Weights of a small mixture-of-experts language model, trained from scratch on English Wikipedia.
Size: 9 layers, vocabulary 4682.
Training: a variant of Muon for the experts, 446M tokens, 7008 steps.
Below are experts of layer 4 (counted from 0) of a mixture-of-experts language model. Rows are named router (the router's row for the expert), up (a neuron's input weights, with its number), down (a neuron's output weights, with its number) and show model dimensions 0-191. Each number is 128 + 24 x the weight over its row's rms, rounded and kept within 0 to 255. Numbers have three digits each.
After each expert's rows: a language model's description of what the expert responds to; "mostly gets" lists some tokens that are sent to it at least half of the time. This comes from a sample of Wikipedia text that the model never trained on.

# expert 61
router:075143154114122138160155142140121143142090145122098094130131091141129155096119089154137147121150135102138151110131132146107139116114160142194138124136106133168137103142080115140101140134137178116181123148133110099084178164155130109099149102123117129136095123116082078134121128139074121150103144196159116134138106142131105123121144121123109155105159115139146103184119135117085101126101139110121158137111159189171135140132126163169111114131127142104160091136127169099139142123072110112083122106160136115145112122159119113118121148122149152146132128089116136102146122112108143099
up1:108155096183100106120119127125136140084106122090101150103137132166122105110145105159090169123138124128143171104114170101132141111095171127123103133137100155141157120130133149177172151095126148130119139154143147157114121124160146127091098119118145103111158124143102163075143107169152106119156131123131146131212137127093120157086096067137115122097141090099124119103124159111101146163153096153176157133132144152090125127136094139183073125135128146114147147107134115126135149122130109127110152112146159143054129115137151157127109115135140126136124112112133129131115112121145123138
down1:135111079116107117067103119153114127110139117156126136174139119120131123123142116133138120122126109143123110096161134135119137167162165132132130113150133134136104114114120172129133085104106144107124114148157167099150139131083146153174100133115143137146129171156119099133093149121127113156119118115163118102137120077121082080096149139114153103130122158127100157123122128163113141110111127111124125097146101131130081148087095153093151145089104185142064113186117143136131110158150123107130123124112065144153128189194133131093110155108117093119152117127134127154098108131142095147
up2:134130132107104075143126134164084130152106140148140206150118145137130126128141150101145173123124078136126131155135171151142129113097139111128128158087132196134114120114116149153132126119132167149104134138133127141132166140124095132097129117136122134115105122113203146104102123110129120134159115138112119112148152145135128152120139107143147134119106135081104116086104133109150149121127100120148133156143191127141095141120167113110144119113161120107162135133095171103127182095147080134107088067120119137068135130125138099113170127177146124159150141141136058125134115108127120109
down2:183127100139072119139100093141163101136172131121125113112124086119122167157130167116119140094096115127147105112140133143111134136143141134112148114108192118137157159121152124163118058125125108112125118137094104158110141129149143110122117121143091119130176145134135172176123121151161117096168161156134128103162135096159144128136130122108124122131118115110126119128099140147120195154111134113150095102140156103153156082141098120152159145102152143102162155098123134120114162164118164095121125106115112166130122141093110134096123156103142066085097089146126126164127116116165137136
up3:085104146130111136116087103133131143123117114150074162137116129164159143122141128084141099130127138148143116143098133148121081104127129176133157092124115164124164136100161100091123149122140099146156129106057114097121118139096109154138124116128138130175132122101131108158071134138096111146131107195155104121139126115128119122130139091132146177145083124120108085131166103139131106155096170107108152173097119115133161164102129117170140107103154152164118128153120136126162114152097115135206098138073142128129132130139118138162103118134125125135149127143133097108149089115136142122
down3:120103115149160152142162119096088121135111166185124151110149102133090153185138135161134142133160142156165141133136096117138116130109129130109166165143196153135113118101110128105120105104152112093087156173117097137165106122137107114158105134121149130115121097158115148120104169150124141112123146149136097127117146107165158146140175137142168121177138137064129124126112099104142112142147174101121144114100123105091119134132120126100150133129135126128142145158128110136103155101145103144139132100120127150148144116110109125089151160135086095181041130127141097123148152148152104126
up4:090144117092154148165132140095113129140114119130130150134096111147072113127151099146156157103159130096166136105109155122123155089128143129131142105168142156145146118149122118139153140122117131135113114152128160101114128115132066136085115140128098143120065133143112104169146139127133145113078145174096100132122152123117115132123123102075134181111131152131158120153135146114115140191118125105170120176092123095119159143115125114176140094127141185129122112152114133095147123111087105117159141138141147160126087143151165133154119118140131172128085067158149129084139130158115139128
down4:091106076120150151141092120116166105115138130175158146139110136133128136126115118127138141119121134104085198155149101117151155136133165140114148078125119134094131115114126191127106148115131092120120110131117113127152126151133124091128095128131162126126143122097112118119127173103153130177126159133142116120154098130149170140151129120108140115098134151111152149088137117165143097106104095127129113120143137140120115138081105086073126188065150091140152132102131133142087110148126109108066142129144138148157121131150101098173085121104128136102138113126149124189108143112105133080
up5:134131152065117161112134083125139105114170106121165120148105113123139143105139124121151102150140125126149146112152139153134147157103152127148143129122190076136085138135128167160141164106140132115126163122131131126096166095179080145150119139125169125116114155124137122148094113133103083116125124173124157113125140144124184148140106145139173096117138131164129142113171108092064140100135152124104174174164103124119138115163098110102100146104163094125123137128119127099099150145137130084139136127158102119119125109123175105146121105133125105110085107154144091094149114123166121150
down5:136096098174121086144100178095134086153165143120171172139098133132142139165096127167129130178104096149118159132126099103134098119135107099144166091155135195163122143134102123145114143156141147121102109160151148139145110131115125137123143131153129129178151108121110175127087142099096126133153175140156144152136127168159120110101147135140137104108133120134155124156139150144166156102124144101136135102130114084145155133120099146080141125129144094150126135154098093136085132095142112159154155137159120139107097085169135103109096133135152164135139125151099149126113123160170121112
It responds to: Pipe separators between numeric cells in tables of vote counts, percentages and results, plus semicolons and colons in lists.
mostly gets: " —;", "%;", " →", " –;"

# expert 23
router:133133164126117158143146121139154109161068163095078095104145121113125160112115106131157132173095124093154132123135106193134073101139159136161107146165124088123100104125145104104131179134100156106158107178135151134087151115087129109109097133146130115117121150130129128133125156165123100130110130156107154141185130114138113103128103152137120165113119117090130100133117108133133121128094115148106069130144109147128139135085090142117138166103116175126133139107193149125127139121105115110115140123179143149125171146138143117108142143145109082089120149142103140087094119139121128139
up0:117117156117087145102096110070108096143123108128076138134121120136140162093070125130117116064125136132149104116129148103118098140152165127130113129146118132061119103140122081124108178134079137134179105107151125106091172149117126199168128143170118149190117127109145145209140111127130116160153118145134149152140139126130133146127141179139126134132137148168122125143082142109121130099145106136115082112136130118112120100143140120142157152100130131112117117148110111157140105134134125121118136140157128121120116144170122139152138164146124124130155151126123085099099103160133169150
down0:129163166122152138157102156137141135092094114069120135147112140064188118170138120117126122133111090161177140135110128110142131134152086158097114131129108129114120147169146123107101135138163111140147167114148146150173122169121129187144114113085128154126151128155127154063129158099132106090115127113112151124109116098117134121108129131109138133084164140123116147123150113125124137149089179145159161170119135104113146127143101103147144111128157093185127093162152150097108105100128089155140115131096110114157114113131127121142115127125098133128074156137173130158138151114131103113
up1:119088115130121168129142136148111086147136118121121125125129113135128100103114133164115181087117143096170145105166110142129145098159140134137155091153159113103159124143141128106166107087143148113174122128166114131113127164150147104139129150163108134098082130139105111150124147110155126147128129121093188140150144161120177110092129141104127120116184118076128135102137134141160124158159083101165157121118147109122144151149134126120150133093165117129114107105136120099152142133117154145123125066148136117126134148108092152127093129093116071098120054114114163126144159113160152154
down1:159118129103094132126139119120124127095132150107154094158141138098122193133121131090132123135165132141128150140130119119179104162056105119153130146126071147146089142115119143156132140138099121142100095147086107131099109121127076150123116134121179117128097155135121128095142154162155150087152133128135116113116150106145081117122146129149131122152078173164138088143102127125143110090078159102081148149157086132120117128126117137136130136156071166151141099122121116153111126131122089127141129145118132141118132138116129110103188106188082127149116185126139132149107122128116127100
up2:125150174116133119140101134142191144130101129108104124117157106111157151128119131123119136136131133111096070107131146170138107111162156142166169140171140086161127145212115121198140130136140116133110125115089148095112088137136157111143146142129147153127117143136140137161111118107141156118164144173129103127114116099113095094154115092145123118161132083115143115116109139112097148093084153121071148147133110122148115107153156137139155128122140106107139128142136134129118172128136134126152105143152081150103139100065131127152134141138113154153138152148113162115082176108098098098
down2:118142155104124150098153139131124127125144166094150163083113105149116106136130105144129130125075123153184138129137137112149166127090123131110112130123112132142142123083116158103138149112147157146110124135119103120095140124107086178108142148103111081147063165124177126167139121093131120120144103137155137142121165134107200176127130120121139134130144173105135144207181126154135102128162097156114121122142121147075095114128110145143147115126182129136121131184125126115136134111089113139141141156146099131150137145157132155136117164136129143103119078140101092148096144117115153124
up3:139119168140143163129065129149105098068113157126093156145133120119152105155101129135089098165124139115098157065135162117139103151154101125142154111145092137160141135179101141146089127112146178157147110127095121141143105132104105102143117116110133122102105117131117193143138163125174074173121147145143131154148150116138088138158128140119137136106143144064144141146127128127152106092157109124147105114115131158147127136149131132127130135108143134130115134165138109144092108135132179151106122116121124137101141151120117128101119112189113092096123069126164133148132078118147114109
down3:135123158109099098105169125143181127160114111135147081158108132151089148114156123115178134109153116129112085130119112105109156110102157159128116150117140094062119141136176106126146103144133074128111119100136132140120175106130130114113105123163104169135102144131108102155138118141126156103150178135122128122137104137097094142102087111123153106154124124180117103121124154157094130164113145136103151108139151080138126111114140132097161146162096100127139184170137142111143135128134117103160111171097111149106128133148114091136098126091196129142103144103139123136113153148133172100
up4:120179113100158150115142092134157091123152103122161139147090168151094145130146118106137155101124094123136101132146128124113172100162092175135135087136058108161151112135140084172149098114118173102119126120144122108110134114143110100142105109121129086098121170174134090148136122128088138093152076107155120131087167119125130138142092138109153146097143127156148141125124135155142160135097141179123144138140144079133098103080126102131143138151119112128106100097154147142140092132119131087145110161123123166142140111126140145111130129127077106121166148106100124123144154159158116136
down4:115106126189107133094119158119108146114098135119136104084194129096131130136085115159127119126129112084109129104141106139140119187167120116098128169145153117125091124135131140114130174136140111149100133111111118125133118134113142138097157118135138112146180084098148171101138101097141108130118159152128143144122110147149136153111138139145131102149121123128200117146129109087109141119138144111201081132114121171114162169194111155140143117087130121143148145143118118126136148084080144116143141111130121109131105113166160091090148122112164154131139124155142121112112088108111155156
It responds to: Forms of be and similar linking verbs after a subject or relative pronoun, such as was, is, been, were, became, plus not.
mostly gets: " was", " been", " were", " became", " being", " be"

# expert 58
router:112126148150116126122117117131101110126104167116156133126107111189168131109121160147119131162129110067175116140160141099102137126164142127141134105155167147157095112133146133152099112135119144121117086135137134082140164116131141109122108117142134121164119128102095087138100126135085112129157116138125137130183096134132120117109156122142089086135159148101146162143125141184125168141140125138152128170135128151133170158129118132106114152091123110165115081092156139132071104120145147126155091142084154180154129153168115117150122162096137126152143195133170115128131113105145087125
up0:102168135113166127151134137106141113108110096082154116094174094075128162135115124140090111117164130122125148153134112137132153135125093149176131070167134120114107167108130125144117140132140166088135094109088119137102157130114096140152108158132141119125154144120117112109120138148134140073131120095110109125118147123145132156154101117170156110104129099112106151108159143135120110184084150159124108097119141111127140128149110116130152113092135163153108161130122134143146128176165160106097103162133158076128159086114128120132134085123171085129146168134070113098112127127119167156
down0:164143139135154102125097150143144127141160132126149121112134121103137147141126111189149130158137101113119127202134122098152102101139130143144119153115111113156137114116124100147140104150128140126141193102131160153135114163111180109094147138166125154123130149124142138160125194161132158176133154137164143126110087208165119154121135147113085109129126118133153104165120080128118133164133113137159086103167115101133111103162117114125127105119109130125146162106109140111136160112109141136155128121114147130139137141143077076132164138131077101150132135124111093110174125139105118078
up1:121139109156135113098146137094124106141099109099200098143098141123159101155167128127115154138119120122152140124074125125087127167200138133156168155147128120124148108123100143107133131123123131086111149147087108107173137097125099114130156066105142147148139148144125099099134144186113149192172110135129136108134103148135099116142067132149110109147140141113159062118145116130155163132124152142094132133118115115120135117151110155136127154144187145182124143108162114117136134146155126137162114082103108115107115123113115088153157166134143124163145122117110132125145122124136120119
down1:116113119132096155106125133145162143166105127138136133139130088116114162074081109158122119130078127106143142143099142158120144142113142148086125150128114144112142133172123098104109158140148097122107056125133104117130138109117114163110133166169140093085100137138127086140163135102172153053100153160134127077156125134152137150120144146154172109135115101150150127148121120139116133137077111138113147091150125115127129141085124137138123173157148113141146137184134116113155159139135110106121161131142147128129112123150118116124115129151160100147161116068129128061106127165107132093
up2:104116138127083113148131138131133148153099107090159130114087135112093162128150150154143144115127109138128096152167085151130102124125160105114129135153159133085160109166114147118129093076108088148122124147109073092152144150153144116109110127117124128133145077176141071087103116178119156157144116173152131137132150129109128132112107132159139151170164110111156159146104118158100123109140102138086167096118149161130114058138117132121153171134128136096145124152171126132142145131150106092110106129119150148123096114112094134115141123133139112129131130122153129157129139141136096203
down2:117105133134123117139117094110118124085130099073126101063131144138111134133119119114130111140136142146114116128117103129120142113099096127095122133135140139132121150106102126091132087122104124154111065087139095155096156131155131161155165117189140108150112159125100136135106107185151107113120094077169117131117126125129126154114128130141128112128088109126126139182148091149148177099136134136158127117126133177171139094160132156166087140090128132101145143139114115116120161154157143119113128123098085108135187105121127155137111133200110161174152147111096107108105137099113120136
up3:147122117140080143120122117165161109144128159144136129139103161107136168105131121163170105088139128105101148157105140188140125159132154126140095189122121131120122140129159144115157116154137113119145130101103148095122153138116139134142146135096128176136091120107162160124106140145107125171139097187128132144134147082155142127084120159089114113138158160118110156119111158122139106100089152120105152168129140161123135107130144043119119152129138120146124167146133168126150131145149167102120137143144146107130103096143120167126134082146122083136132139117125120155135066135166173157
down3:116131117164088128161148172089115119160158096115105145130131129162118117102165109146150120136139121152127122152103156139109112120108128115132159104119150129078115170150132168119137105135130073058131096150146100147149167103084123124107117130146127147097109099141082115136175146086152169128108170148135096135156085123129107129119126135169166153102102158129159159141119159146152125150118132155135117118120116103156134169181091121121111184155121143102128129124115100100171094115129119147098123116135098131120093129133086133125132154112164179142148137112118123112101147087160123115
up4:147140162127089115120146094128131122121113139160129142154118140142190181114108130112143135160172164089154191128164161155117093130157118129175119125124112102119134144102110080121108120142144103138131126178127167134110116153109148101140114144155110106126154132106127164138122134120138154178117130099086144114186124112104099118128134089068096137114127129151138126160140114130131103193108125100151102100084109139125133145131096146169081144103126167114128100163154114134153122103107129141143142134144141095141132116102150146164121112105087122173146117094103164139138102103142104114
down4:124147135072088158115087108117126145134116131136122157117159094124104145124154111126103118106135142120126097144141120111142163135117054116084157151132141132130130128136149190123157164107124144114107117140183127122147126119136110151104140072103180109108091145098144154122106152102138109133133104122171154114119150140175117126121153136172145162130129152079156130151104124146142144058102102121108148172111141106108105100150151077096202126133134146111107114143109125102144149158118085117082126148133116141120126122145144103097105135147108115132131112117167113126124163127124127082
It responds to: Closing parentheses, braces, brackets and quotation marks, mostly after digits in dates, tables, math or citation tags, such as 1493), 147}, needed].
mostly gets: ")", "}", "]", " fin", ".)", "%)"

# expert 52
router:112139120146138140157143157112134159107118140084141172104135089169161109132137157102124132113116143100140158102164077104120123140113138152144154112183084117075149110119101076130123127134107164101164117146117072120127161098132153150124132100100124171104111143098111127151097106130096154110135137154144120107127133134148112120127124110114105133135156142136216132162090152140144124143148146134142131122172099151169127157133100128158098127105153137103189111116159121126097128106107101136122154133090126176114128152144144120124121138144120107139114099151109125080126137072146116084
up1:140128148137156128105120116122139103132109147110159166091079146152090121162077122152145141142191114129144169112105128114080079126110110125137122107147120173136160153127135132124095122152097134069134143111149135182139168152132095076119116116118117130125112139126123155131114127103089143146118115174133118130123087165136139102118123139135119146132144119105164075136110118099139131124110146135132125133139153152160116090086097174132099089131123154160101100102184144134121151173088141123111122097094152162147111139116145128139169168120093124157112110126145083141160124145163112102
down1:074124103128157089135126108114135200105167132131093119133184105138143152122185136101151122138127162131135119143139107127133129101127155135123173159121134140091123109147125116121155111130124105168141124109122119091112094139143172154134136094121137160141134097103135123154113143188084136125153133143142146131111121120117156121099156113140127109135195138199112178143128101099135161114141094099114127109108086130121198161165094118119125115166111127147112120147094174140174127129138113158141110138144083120123125153134117141164097112124117122159130091137093130120100140127098136128
up2:132116143154138139107124145097118157116101177103139150093128147121113102137149179149135122117121113138156121130118145124129152119111090136165127162171088156065099149153142064115126116139156131146136128148088181108160159141198123129134133095110131117148125101119126166140125131148098128091121150142134104125106115141129146132117156092159093122132125112169147107126118111122112120113100115124174100138113111149169131144108113134151083117094103123111187105159138160156129097122132107120169143144096148204161120138127102097099144130115128106118157157099085135101125109110175147109
down2:126148118112135142110135118115146107155137144100073087120134120115167121120157097134146146101138152143106130152148158136138113074108150144157129132091181105145149123123124158128155183115165104116116124126153100099118137137162168098136164128091123109148116115148165101142130105140113135130146140124110128119123114104104167171137089093148115137119099069108108102162135109116181145117154166113101133117150125109070087130131136137119099136141122133118098122087100151146168109115141143115083139138156101130140041121108123179140149168113134115177093098136125119162094129127124127114
up3:114103193130141087180077153123159126138162137133140109147102093140132102162144129144140128129119117096109159143104203099168136161126112125136128123124130121153128122178132146111140128084120079120109111142136147108117131072113130136088119100099124121115147133141131114118152106117118173144127135133127138167145135119125097110090153112117127121126123081137138136179125131183137111159147140134155129155098171140123132116172159137124106094131145141118187109110111152148117148126179115138088100125099118083148122152139153128111125114134146092050136177099124133130152121109129160115
down3:150150166132125150047149076118098114147062131140140123137165186114119126136121099141066134131158142160115127104135141183070119118095149134126108100159105112117132125122125088103134132124116171090162096135085092154149131136159103139145120153119152109095143133167139134146109170148168107178156144115154130135119139089166127124117133118106134157099120120129143130143160139123131169100104142159112114118139116165140132095125149128143134110088110112113095157133094086170132140149113119142157131111132111165123103113120127135142146106127119097154178137149136118116091137135109102115
up4:125141125192166183149127152129147167123095131144093082134102155127148134133145157109132141121116133120113098129102134175116121153170125110149126121125139128104138127113144091114129112095128143132125154149105104136131198123141110123159149120104142085143133127117128153093123152090151143084187180166100129126099103089156120110135119126122129135140104101087104111114091135139141115126121153119128084174160158163171150148127083155113163127145123096160104133148117128076127143167133117107137166057112120100083113125121109130083141131138115159126129114128122117122140121122161143083
down4:157163157107071083111112122129097159176179115088145125150164109113125073155090107119157137097130143145107186178160102122141092083124120120127129145120098151170109103071080112136143145106121125144146117120150175117108131117127134156128141109173106146162078108117082148131130087133096105119140119130135156152127141131098140097158108129144117109134153142160129138146158133125110146145152123134166115114130092129123146149139154159134122124111114160162134138175182132123131105142110076126138152140108110136143113154130110136137160129136119101154115137103119127153112166169126116166
up5:135143098106109127141133103134139100125116093146074136111088111128111155134205141119141113078172110148093176122176138136124139112126161134153124109185142127133093156092100130109114098117105164145139105166156043147169153127111168089121144135131144141116126159129117108129156141137134084114172125127149152129113153125113137126153102116110102120091117130119156145142131131148123138110132120116149139092143120135102132133142101167097132145117080125130168106092069102116130175165137092102145139144135144099109110158134150141123134108122104118156168159126156136126083151137131113113
down5:149104116133135127139142157157116151105115156123181092135117132101111105117074131128129125134126140142158099124096105175154137088148131139074146185121113149149157126116138155108163156133133083120138115129116114132130100169155141128139097198154146113124115177154100095097133129112132172095106142124116142126102144113086142149140135158080158118142158094136100133106161135058119167165127130138127152151114134133142139102126146096163192142131147125142104104134155109105119153109157136084114149118117124098138138099142128127141169172076152129100138112109116113132119110162102113142
It responds to: Digit groups and number words inside figures, scores and statistics tables, such as 2,000, 14.200, 117 million, 13-7.
mostly gets: "000", " million", "200", " 200", "500", "100"

# expert 59
router:118173176114073131118135134147109154144136141093129111137131102125133111122122157150122145112093120103127136113133115155129130111171131126137120128134111147078137163099163097177141134141152126110138068157132126107125127139126109124125140119174114125115140091104093135164108129113124137164157102114116133156133129136124093134157154125151133199135139116139168112135076128190179149110120053143161101126171108164163133149129099148116137134103126095146102081143148118109120128098119122114152132124141153176083105163107139137148118124114176153086121134119115098155117105090145096101
up1:110138139109118144116108129125101141120105121077118109118092151121146133102123135115127154127081161114085130134130117145140164115092100165105117106097116100154154158128129152112167168130125099161126175130119157123145121091114165131116131148150147137116127142149164106139139100120108145123084125089119094083161130066164142158133140132143152145167123124091110135148156123115139135147144129139163134088114149104114113078183154124155127126110109114137159100135082134147117153190127114105090161141113140115128159134144131115121116128115032125151114167175134163116137130159153130160
down1:152124132148141123122120125142184122109148134157140104170121105172141145177141131129115082146183074140137131110121167110155107145140169095164122157105129144111125126086127144160105110108118125095135110152131092143119120157138111147109173107132115146130130117115100181127122144145106114175158134167146103149129112132072142117087098138161140124130151158147142165110110109143117115125124133157084128137149089173160137080119117156108101113129118151137129121129156129138105084112141166122142116130160136154166077157181098143088137096122196137110142109108135103088119127132122139129
up2:117139119088130125107143110108115065123116156135106110109140119140126124123104165068105135119128128127146113130165103125118124130158170115137149133113157133106131144146109110145145160137115137113108143079102114144138143117102119117130142159118115113104135118149133128108085171143092116123102145181114162140139101146085110117196031130161121162090122145077125133085090115121106122122148163108121139140104134131134095166136121138105182118179149112142108102142148139166186136169137130107103121121132160112148143134160154112094131167106115141107118158130150108122174145149113108135
down2:111141170147113140139126178117169141104121115152135150182126173153122104171086106185146147155163165142105129140123129144117105148115099126073127161122152116129163128117120129135106130092134126111098107111113161137122081148127100112117194079153147145125087075156160130150134124153084152126120137155109075100100170107141119148122154149104140124117132161131132123114093129122086127139155139118114111166122121101097111148128107107180119155146124132165129136129084089140139132136137119128112122093127130115144155102139095121132158074138134157130114176166094152098125138149126124118
up3:133099117124134094148158092132149108134110162116182117108108138103120126135113088110127134105120114143151140167101144141153145070126084109107129153127126111125143119142119137128112157122108170120109115116129169141113112133079093141106140144120148109076164108072126151091125097130125117143128147172166095148115150111116150170157147150162119103072111123097126123155131144133137144128112099156143131110109115129174133024117120155088081137112158126139158102109133131133116104140103102110121137116127148108151115166132111043144149149127141137133137116114129135181130119111111131111
down3:135162158114103113126121123074145138116148163126154122132108137117146150116099174151170165149151104136140134107134121125069121170121134149108148149116120139112101135091138132146091128104113139148109082153147096112129113103110136091130128157133114171109147139173115137143117125111144143132118152133080137099089090174137096150099141137144141139091098129126144140124094109093124105108161192139137112138106145092131147150129112100131116156113107111131169127132151083108134119132224146126072146148125135142130106105096170131146128194172124141148128122143140136111112148108098096146
up4:168162089093152089099092152123129134134136122155119084101115112115138109135126126102108102132141117122134128117131151145088123107106143178144132102156140100133143118128125098102100131122078104121144128098139146043099134113185095067136122134124142165119106104143133112172090146146140132103137151129142108147108105093128135105099118132116144122138122153141110109093133132150156133141180171128119092116153118150087119144136183118165072148142162157143140138112120117125112094120137148096161147136138132110121169154126120150153167111114148098103147200126146140078116141106117128126
down4:117105121171150154146130124142090101148155114112095146143126128160107085124162136063111144158155149134140064142122150107126138082122142143076153123103185111149153091146147128175137126123148114121097132115151127143124138119133162142122166155119121113137139154129153140115142134085141113123143109107113137141112092078089125157105153139066135141116128147099094120110116205163151165145103119102117103137116152149141140136142149104164113058143104115145103122125084129149144107123119145093089141124128105165149146087135127101132117103072124128153156143153135118144123109138122144117
up5:116123144148166149098131119106145098119144085153148125147087127150102154136131120136115122189118149127151120099116116086150102145178150114125120127142111129090129110134132114133124155093126103117123137149167121118054130083089146116133117130185099156141166108091081163157135105152131124085163151119086118114152131137121149130113138108119151135135118139134128137111129100130129157163087079152127104144128131112140192118116118151127152130220124135131130121111143101170115153136133079078154141088091115147123129140103117112119116097146126106117142065144106125117112107113112136112
down5:137125146124097113178128128125132172145075150099081119104173100131149080179147167143145118119119116104133141120128099138122116108084084134144147130147159157134156171167123135136107122140126131130156129095107122127142112137121144123145140158048132110142151097117139101107149138125185172151115113151142138105139125136092112132118106119131080104093128105101106108129130127142135131077153129146150169109096129141133114127141153134131100097110135126140132104140124176107145144083167159161108146144087147139136093111115157185104124136093126170144134184084151154138129129152117097135
It responds to: Full stops ending sentences or abbreviations, also ). and ". combinations, as in Greece., Gen. Sullivan, e.g., Samuel D.
mostly gets: ".\"", "\".", ").", ".", ".."

# expert 26
router:093115135108095151148147148118147126084069149096135172093138117121122184149125159114115135146105077115139113117133109129120117128151135193156140137122145163098091117125112088118112136166122146142123105105086130106145181114141148172131157105140109101105107126141108126156113107090118119122158144143138138131197142137147131127137095144150119134109170141113139135141128154153120148145118101153148123166135125169120121141106097108105115142135128160154182133108162113111119139109125170109127128117106150142111133182113124069136139081153154151131121144159077137079099125073146104119
up1:108128130091111142146143109120127083151153095126151113088138151150119148119141139077119103161119124115061183133132113145126119112142155105116161122106121117149110125136122067134123128124138142107177151130099120101097133125113162142152173110090139118109099058100137100163089092120105182127137128143124130109143141144124085135092129133134129095125170074127160100105168118141140111120133121152128087120132175126154092122087140098110072079124145126151115127163170138177117131116097117149116144106116131157112127115109164100133124103089123105125121096142133109117096143146142145121
down1:152128146091161127104153115141116145131117170152137104124093125145128086095104163123106158125120108175160143167148074131102093118055121131151145163124164115172129187139113166133104118134139152090095164137118124107134088132116136110141127082138144143079125136121140134112147113137157127129141155109146131144096133103152173091145143118124149093112080098143120123115098060113129130118135174142118126135158107159127153111140107137123152108132142110113100072127119127122159099110150155071139121163127106121152183142130130117120144147134096187106119109118104133118146112118142129133
up2:108089128121092139117133144116139154095122163102169124126139102124114111133132107127136119146186134134116123059095107139138153149173087108117081138147105100128147141118154134148122128130109160154115145122142112110131109128099114087133141123143097108126147098133176097136129103126139145158077125120159129131111133149102092145098150149142139140173051124117126131115142140152192125104087137133166145125113130157095141160108118133125115142114125082111157139149148116143158129139134153173133144161124137161174116120102145138122136155135194129072098140161143098109108142101105079168
down2:113108169117167121159101182076137138155166111105120140108100109130113129158163124122123127115105077149142099147176146166162105133072138086144139098116156152116144120086149123135166115112114131130120118128108147096104116131129109150102120162115137167137172129126139152157123129146126097129130085141139098104086134110131119112138129118136105156114148143130120117139148079157072119157109142136095128157146131097159146136138134149116139089106139130151127089083102111137127127105133122134150113121118113138082177197168102129140113059146133114121143119184160152140130125158113161131
up3:145142146106170103150123117086185152135134147106148131127113159081128112137123185113116165136099130142147135127156142158151109107121153141104175104116103070095126136122099127103124104128131121145149146168129146128143124188118102132069126099136113185095126151130106129126095088124114117097129143103161127138119117155135181160140112090150109124139156097115119096175143123109102123147133090129116147121116101134128129147145154169102096137131119123135156115159151180127149180131053108128112093134114154167118137120142125137135126143162077138116139142118127126154181117160126131123
down3:135130108165086152125109127150093114153124126150098106150112105142138136095127123121150128131132120143149127120108129105165143071161125104132096179159106164134137102125183157121097159155113111104162126138145165131145107103133107155146146140099143095181088075103140131103163104121115122126131158113078141135105154113118107124139181135136120096107116123136135116090113198175170135110112111125129127135121143100152128105134109122138123092071118126135141156133141102130126070124172151098169119101151110087171123162132121132122138129150121121130093105115122102101110160095167086137
up4:122152087102121106168130139135118138131184114132161139119169157129148122107109122129157176125127115121166156113158130098116092153100134105145166149125143135122150162146134132169124148050091138113155096139128103139159122102191109119121113128118119120149122137136116171113074144156157125118100120141148135108120142168165140090135111136145112129085127137126110171140093122129124094100133161084115114129126110149111099122108126103158142110132090123117123109105067124124140102120096111128089136175131143107080125094141094075095100140164108102104118147156145147162158138159139117153
down4:110129175117160097121166142154107131133116135101134117127110113118179125147109141147125102120128115125100097078115090132079115134139206070139130174115112137137099168129132162076181105155154111104090126118140126127175132119135126125094124123137157115142133140132139143134138108113130150151153151121112149140147107143104094125130136145160143134156094159135129146103145089084123138141159087137114138167116129107110173094130123153088106158139158118126144123130163135147123120151122164127160136092140111141172142169146135125102180077126106121165085109106132132134112126086085112089
up5:103107126145119144124139110140073113131101142153114120133114108126071075159137123162130125100147095111148169159108103142154149145163126147110143114158151110118179149120146135112180105147128114134120128102142141159099092107149132114139051178119079122142117108138094140125124161168142157131105125085125137150133150094120109100133100098119103120143124134131118134088145131098131094097112137130128149146129120156133163103119120152166171077143120109142113119137141131127126129099142113143143086090128068113133130120129089136124084131095171160141139104124128169094146082153126075101
down5:128140123117141121149107134099148134151163132095158128141156120122129122092096124067131115117078109155083119097142132122119150148123126116144142192153121153100079102129121109160113137105075140127151149134089136124122159132134142146107129107117171134093133180157167122104131143108143123132164171155148141158168142167152135162122149144137131097095105114106158131122138126160147108154134110151144133130099124073115107148170148088091106096143130144080140126129141114162144129121111198152099155159107160107094127185124172115109160117150117114144125115150151136171125134132113149141
It responds to: Number tokens starting years, dates, rankings and table cells, often after a pipe or colon, e.g. 16-97, 25 January, 17.
mostly gets: " 19", " 16", " 13", " 17", " 21", " 20"